Below are experts of layer 5 (counted from 0) of a mixture-of-experts language model. Rows are named router (the router's row for the expert), gate (a neuron's input weights, with its number), up (a neuron's input weights, with its number), down (a neuron's output weights, with its number) and show model dimensions 0-127. Each number is 128 + 32 x the weight over its row's rms, rounded and kept within 0 to 255. Numbers have three digits each.
After each expert's rows: "comes after" lists some tokens at least twice as common just before its tokens as in all text. This comes from a sample of Wikipedia text that the model never trained on. Tokens count by the router's weight.

# expert 40
router:151069132137123192070151134118091136124157119146065108167116154149177125086111165095139092180118159084153159106160094098084138105126130142106152106109108104112137081153067100132162087160109126104109112141171145102110094159092099136150159177138133146121099194123178161178169139081091128160132091084156145094129132082065186157140060110153094094078158057122154155174107113132076140136085
gate0:175100144099133136158109117141115177212181098211099104185101171159165181193097123122151173140150078133162124122125159110124148094135103121121127073166136148139179136120103109126138152134108092120181096199144178156093147119143119078117139163127150147120161143110107044192152145090085112135111149138135186113127109144094125182167110112157132156120102150132175172121142109121128102048076
up0:110126113184125118125147081094145078063095118063169134068103111115144054042157129129158060085140141107124135174155111113108124169129191166187139159104125119158097132133177117119095166153173126096104152089198109104155134122115150179113086121169148137114086090116136126109087140176103134148174089096100164118133132126175078132094149128098136100121147127103089110108109117160093119208178
down0:126119058124110153109160111165079140135077088100131149114139107186142144149237138137102125110116113088090146079154137138156145124103134118148100062045084212099173097121123140098135129123117130132141117080141088091088078145137157049170116138163108120200137104100179115110112191123148148130172140150129126109142112067077079115148120154133116194150149112140120094113124077155134132143110
comes after: " tr", " r", " l", "r", " pl", " pr"

# expert 50
router:172071084167151110104133109112138121137095154172123078175109148100147138111075142090117091147098179126065137098145146134182164128123078119109132114068181106123144113159111148138132081128155071171124127162190090148149133158111078094155126173180174168139152178108160184119152131063079148132101164085143147108116095111124192095091137182148158089100115135177125098195089120155106105092132
gate0:150160142154153202174089153098139100126128128121134147138126135140151123150148093074100189131050193110110133130164110145069146106185116087119159169097104172098178068130110106204156081123174163143157092095099093098089097155153143154076135153178181099072139127118166059128131126102101077109142149086150064093122168121115141174145107114113137146103120159129135129156082072118108132102119
up0:111111180128101212174109139082213089134147130117073140157173121148124105125124134114124119126032154089096092106139129080112145161183129094157154155084127167144123062155111125190113107082134156179129121106064028149097111124175143134098142172163133096087159105145114083126119130120103069084148134081095105097140108138113130123127165157123129112085128143129113100156068132107126113090148
down0:101144112185110166125037134111134116126135135120161136099168030123096173105100104116135113163178150097166105118137108164103040124146157071109156092114152117094108098176134153145108115052124103097146115098145120131154139179185106131164128040131124121109101173136084115148132119126121074100106113078129122136127119089145175171099156159129090173061159146141151094102155136187143103176133
comes after: " d", " st", " St", " s", " r", " D"

# expert 43
router:101164060187136175067127120143088104132108100115129139083098125147086058178086116203147150104113136164155078187149138104072140100083127149106152165174181115154099150147159188108157134089131154127131172149118129193158103144098145079098166099108098106146092160108125151169129130125118121104087159101152148146089193136134163107166134190095092130130111102117143107097066112083150121099179
gate0:133130108133163147099107139168142096212166135099118156134122118130134123224057109170138158109136079174096109157109136136062100092123140135136095117199182075187137175115128127100092086100123085145119135130169139136103128093114151120095163166159063092070152171132077100151136153129120123123163104079115118192123160089118140105080179133110110144170109139135097125149129077148143161171196
up0:071126145107110151148114108069117158100143115197126130161122104109128153109149118077146109086153157077139150107155096124145160132149159111078186151055111169125140088127144163196103146140183146151153094127120164161104129124106072166182119124129189087158132116140213156096100126135107094059154165161120112099147120114170095058101128083127153109081174142128176173125172154108097064104117
down0:134116198115136105114135165156110065142116116061111073125169204184156144131158158114183161084075152115096125091125126131118118139178115054158162101119139093115129073117122089094098135100108144109099135135173216142146113152147122126130139092082170131161171101104144137208183106096148154169111139106125148135163131132056101098116195130111133099115172123124117140126095151159059103101100
comes after: " in", "1", " In", " (", "In", "|"

# expert 55
router:076109138134064084068171147169129113117122164164141135141087065158094124121095111118139141093130100115089143154144189106097147178132136153124096171162148144128114132114131150084165118149097147167086103077195109184165164125121128159092124102133117104156086103081082118103066160199106132084099156151171136108131107113047171111136078147102114073151169084100155091122122184170102091101138
gate0:131090133135098140106143114086149126178135142131114112129136147149109120120153053131106070176111086146099182129105134164126110134148148091114131084188143125141103038123153071142157124126100176156060072103160166142150174113141082121126093111099123104109186158138139143093114033123162152055167073134104132139200102176110168088101084093118076103108095126121118169142157079139097133149115
up0:118113118112072192152177140108163134205092161099121101111143127107136106165133147062077105130127092107133159132102095163102112126110171111087128139135115123104100157118141112095144128170146102117008048138157187183144147121112063099142086081114175118149147121114152162165160130137115120151162166177115100082129097116098179096166104098152189150136065140107099120123139125072139083131149
down0:132123163181125086131025139114074101117172110114084164128091159138143109072186144137093114158179120099184160157127141166146212112095090123105168174145140087082147120180167071089144070108162149136146100101127153077152157160105156146163111115106160114137105167135139117214148184102112088137145132140140134083109158122166133123129163122170167111129177122144174144100131148126141139181104
comes after: "m", " m", "h", "o", " M", "z"

# expert 75
router:062101157178130142100139137175111075116162193153146126127150161106125091164081148149174155109145122109171169153142133132133110164074162126122180186169155151101119141123177101097151171129152126091180082136167145137161150142116124144075180104153090105133110078127107128101079189130166100122112147195118091131182104091070051083076094124102132095115142121099171108111092149146176121118182
gate0:167157146102104167172169136127128147155096109199078142172096196092106126169061098064125099115143126103118108179144085190083083193131137132134143132163121153072131148127150113167133208147159113108176100090145154094105216113164130097125104113157124180132141169157138138130107130145102088098170172178145164158131140141152082111168116125119105133172126165093164115071147110141144160130094
up0:103146071150172132040168068138111106122174087094142169113163095127155122121161164095153059124109167096189138162084098058127134150141084131122143109106153107085139123080127129111132134116169102053142079115121140150182100139073130102145121159146118138176127136146116140063159120121141164117114106165113179150170132130076125077147076112069096149079112126172172110105173103093095077135138
down0:168118118159120156116117092129084180092157133100108120089114134155184159101171134187142126118172117166160151143157138100115110113163122104185109075125077142177068152104174172106196117149176101174108125154100169083133100133123135191148172126125111129133093117084160102121109108139130152129092151155178091120103145177130159092197141145154202168166182135107123178117192137087127057111158
comes after: "il", "ov", "az", "u", "v", "as"

# expert 65
router:166102089161179134117097144161126101138102182155094118184143156064120154098070089111147134122159092134116105058148171065115167118101146097119096168092153085136127076147143126169155186161123130164094082172154092114136121147087129127183142104153123104160141103114164145092062132139114103117089198127159091097108155083149116048067114095115160095130137146157166123155131159126106078094180
gate0:182150173124097094133089197124114146151138121127109165137158102116177129122120109144155116144095147141177118109106161159153120131128142110117106079145135133167105175082127143175164146147118143092179110183162132110120104106112136118150139013215107214152118116090125147073149116113064144148182138132107095140142108177102104146083125081162129167100090126189178139092155118095179088163165
up0:123096089181143130116187097171120103070150127174121110098137141167100121131108155123174103128137180137046127169124168146172101157099105141159138148137114093134158091165131180045134155135156117077107158110151131084169120143106112079153167112125179162098173172126067079144167143167086096090162151124131130160101126132190118153155169129110178144141187120082060164107110115125118196109108
down0:131130090091111132155071151112164131131073146167090162144063090079102175055068179134139133079124117124110129185094099135095156147099139122129131142135066144151121104104087064173145116119139198066166133180092143125132105104149073081105107092128138077166120101136202121103151125102131163151135105091128135146090111123116100116111047133124065125194132129111123167178127149157162147111144
comes after: " r", "ir", "am", "id", "al", " d"

# expert 7
router:119142136164074092103204140130116167097094069123159070083098103175173161092122103169114188111146137175125104183125140103145103158062097132114102118131164104185153134160081164060132152160106143165144163143096107169125137127084148092071153162092138092179109098081168174127149147161115136171124103108098176107073128116141135132110111198144165107091145113107166114158080121171097137099125
gate0:146154129136151176128160134135119123122169115171122105084112113152124132094125093113139115127127145172147114039124150134119158107163132103237146104144135196164121112168096159167142110110139139110156146079184127153078156070106108187078079139193129117194110144101168113118202097161095111139153090118137063157152168139119130153143186154096152116102102138154201136130137086145112137192152
up0:104162107183108085123143119170151129168110185124143134111072089146109106117162102168108141150114171127062111079108133139177109091113147126191136159184131164159182175124060148083137140097124130095095131112203075164172076137175179127080110092132093111117122134149136125092176126127093106153110152065141052133140130119169105146175144184118154091144115108142129159140175090090076154106108
down0:141114075132162137192127134115106111176087141143226164124111114136164111118113152153154174155117103136045119047123071172160164159132167088121051128092118159194139144102144102126157115152078133201103126129153138129126070153144149086144064145153167160128116104163153130168154116125169125080116124174134140145129155116116164051114110111105149079123135148138079181092106129107143156142119
comes after: " at", ",", " L", " s", " At", "S"

# expert 29
router:110155151089065132107071117157173158109117110102125079081085082144207106175165124155119134121098105156165116152161111086099151123168109096137175167110126105156120106093103156147149131072166142157108166041096104189150128124089174159139138121111137131122130126091128166151130136161096160165119086164093125135099132103067130122152192115115093136184104194143152118160171137038129082152156
gate0:120151074132100071161123118145144115121112149088102171059067131157145154142171114124156047111169101145098147067085161147154133145223137120118140144120101177140175139134099129192105120072135109174150150137118121109155110108169129137108150155147075101081115138178128154140176144133083093090149210106149103157089162097116133145182094146089104167159095134133138153116176120119155073181154
up0:140109187091144196095149139128066130142139110159140088183177138098134078136108117147098197158099153108149106197165071087084111087053124143143131130167132101137082122131136128043150138172110140082096119135110148146112139143088110110141123092096152137176147116091129111083101112118195172141110045130155130120146098150126104090103152124158152099079179136117140080138078157141144146056139
down0:145122148101103172151101158181162154148114146110189123155086104071138163072131163126080129109069116117162143185179049125170107071127146133127102131081130113160126161150109075167166095108085132143133118098121139166057137133129133144133130130110103086127084094149110086075160079080084203161121174116170077110093133125127127171142109115150154098156085142176104111189173141095141161108103
comes after: " ", "–", "0", "9", " (", "-"

# expert 72
router:060145129162113141075182113185132144106084121142129115136146094089156110125065175127140128113144162090134093109141162068112134137148134184150156163087131142128131097155163133153113140090164161103127183136154126183181116095105149130167220125112133083207170106070123128168152132099137114143093157125147071160143147108089139118168134155072199180088102097097127088118115170135163086179133
gate0:143113164094189185124113188150166114098141185174133151122054118105071074132125160155130168111070148123175123116092163157152133108045119110117104119154118192123151133129178124142098116095180140129119164088127127162122138106133137106141147117164176161131154117099159102085126073117126071039149115118124132169137110145114120108116152148113156161103136152094119086094194141132127153190033
up0:143098143131114067145098104073177141131107109090122123106110073099162169118167099161162103184197078138095162142136127073080098133134171169111136127068160078101097153098121142087175130128103096116122062159139113080152106122149147150128136163127101103117132163130106164141125175156162166179092116167100115077152123118094179166177132074122114079184104148145168111161072108138134106112211
down0:153139146130208165014111071144145124105100094104132155128105101162106085141156102073142115110124147058154121165119146086133178187192170124113164165107089176147143092134089087108112163128130091094147184164121140109112141128131162186142068125150122167185124124119158171177146129125108157132125160141124107174133145087075119118102130194169156154147086139119085141164082099107106127125143
comes after: " J", " and", "J", " j", " E", "er"

# expert 16
router:075162158142100100153089099162174108127147075156121166098154057123090075130094087146109157133115165176166070177129082072095131189134073196156155162163115095103143136117134177100102091111148150110158186098115115114147127146093208130083141148104124114173139089099127119150135077168134139135071110153138180158099127120056103105126139141143150116113122073097125089132060120106133102119122
gate0:165134090109134070097104116113143092156143132100150181137100094128135119158094143140187139143188100124052134129050154166141121152138138116096094114168124136142231105124162159132146131064081115110162136119167116114165152165113112081101133137135125140139171151149122152147146135036144099139064134154120110120114161179023082157090128141164113100183086108123104133091117122182096145137131
up0:159119102120134110071082149153154155125179162065146119152131108150127147128059072129201146165117169149117143166073144112176102104136125089151102119133119145136139137162123138159194141137129127090163131142188161120173087126116141110103118155186127101089130069118148126136142150074151125120178125119074121106077175164085184151131166080204056136150152132098113075146059106112101131072128
down0:121096100121083063126072117163117151175101088127126179146090115133120163096175149108143169117129148080092090208140119171115113105129037080118116181124142124130146088164069131114081168095084138097138108102096071101109137117135129130163118146192112082118113143154147063104126125138171123108126163160109136168130106156175109080122159124113150205128138091132077087107146157040147111121142
comes after: "s", " United", "ia", "S", " on", "an"

# expert 13
router:116197114198118147100139113146093104087172094117171144118120078147125088132121158178187160099126158160181083168139158096120152137120095118137183177151149187193090177165102163112128137129128162142111178138146164194137102148108094115076103101139106121162091114099108192160138111157093110097104144170179132126094182134077158116145156143079111133087161079077148093083101156142137164105140
gate0:169200174121063172131100165119175140127112147080179144152105131108066167144129087134078143055089115205090174098187142101167118102083103149109159155122132161156150122113129098085169155166138140134099108096085153134048134141179116140147111117149120118162136146119121122177129150140115113128144107069146091151107131131157139141175123057126081140175138107116134130178196149168126129134059
up0:181187118134110158096113167165178146144128099135149146120136162110115174091110125093122123187135159149067068084133105122127102128194184113099136152103136092085106146117100181141169154147140112107105139112049126130072097132096157071202090151087107174165144089115161125068163158122096117119089157100152057149094197169129168163117111132144164089153127128102109163137130134139189108108101
down0:169151129171141164079124114120124076096178086096106164151184148141136116087182140166140098128113114160109103149192124130101145115118114203171103178115149157114120167202095175121123177136103158084153091128076127131169142138123120083121074114119114087154108123117135143158107155071079087177067149108177124083109174143126120167169137085148101106145174162119122161159166187124103078070109
comes after: "1", " ", "2", " on", "6", "|"

# expert 27
router:127070145113077180085100135140167153131098155140101195092135149139156138068161079087071091106093163142109070182179046154101134152181070130121196129113131097094118144129120100099105102133164135118127128175099173142123139105127114087157155126134110146124065139135115151084142173062144121182149090109149111082152129085142148146128174074172125126099100106119185149119088121106131176089152
gate0:141163126124112138172123155111153160119112176166151147149136095109135126139175109119061137098094082146127162188119046155096136111185058135142118153051134120135119145127134129155081069125127127043100088157120112131155130142108097151146062099185205160149106142160122125082144157138075133165119121105125126192151080090095106136081113091115116162150062091138139164130109099156131173169085
up0:138096118046116097149156153063139151132114182159141126164131148093120111110148107139116142120100094157103138179079089120107119122168095185099133160053136119163107167087112135125099094109166130027138128147139101164147220147139115133127100121171212168139092102177131130089137129104124127164135123131078135140112141070090116166081084111151131178118060085155113141109072162162113131143126
down0:159103120124128177062182153147138086130190154117147122161106149096132157185142138168135105106139164099147103117130197122120090123118145160125158143051181068144132108122136138131109145107124098080137083163153115152116149108164114136179090089077091122169105103136142046130134120124098136138096170132113055090155106145143086128100139146140137205173142142060053148103098173180068123141132
comes after: " b", "b", " pr", " B", " f", " sp"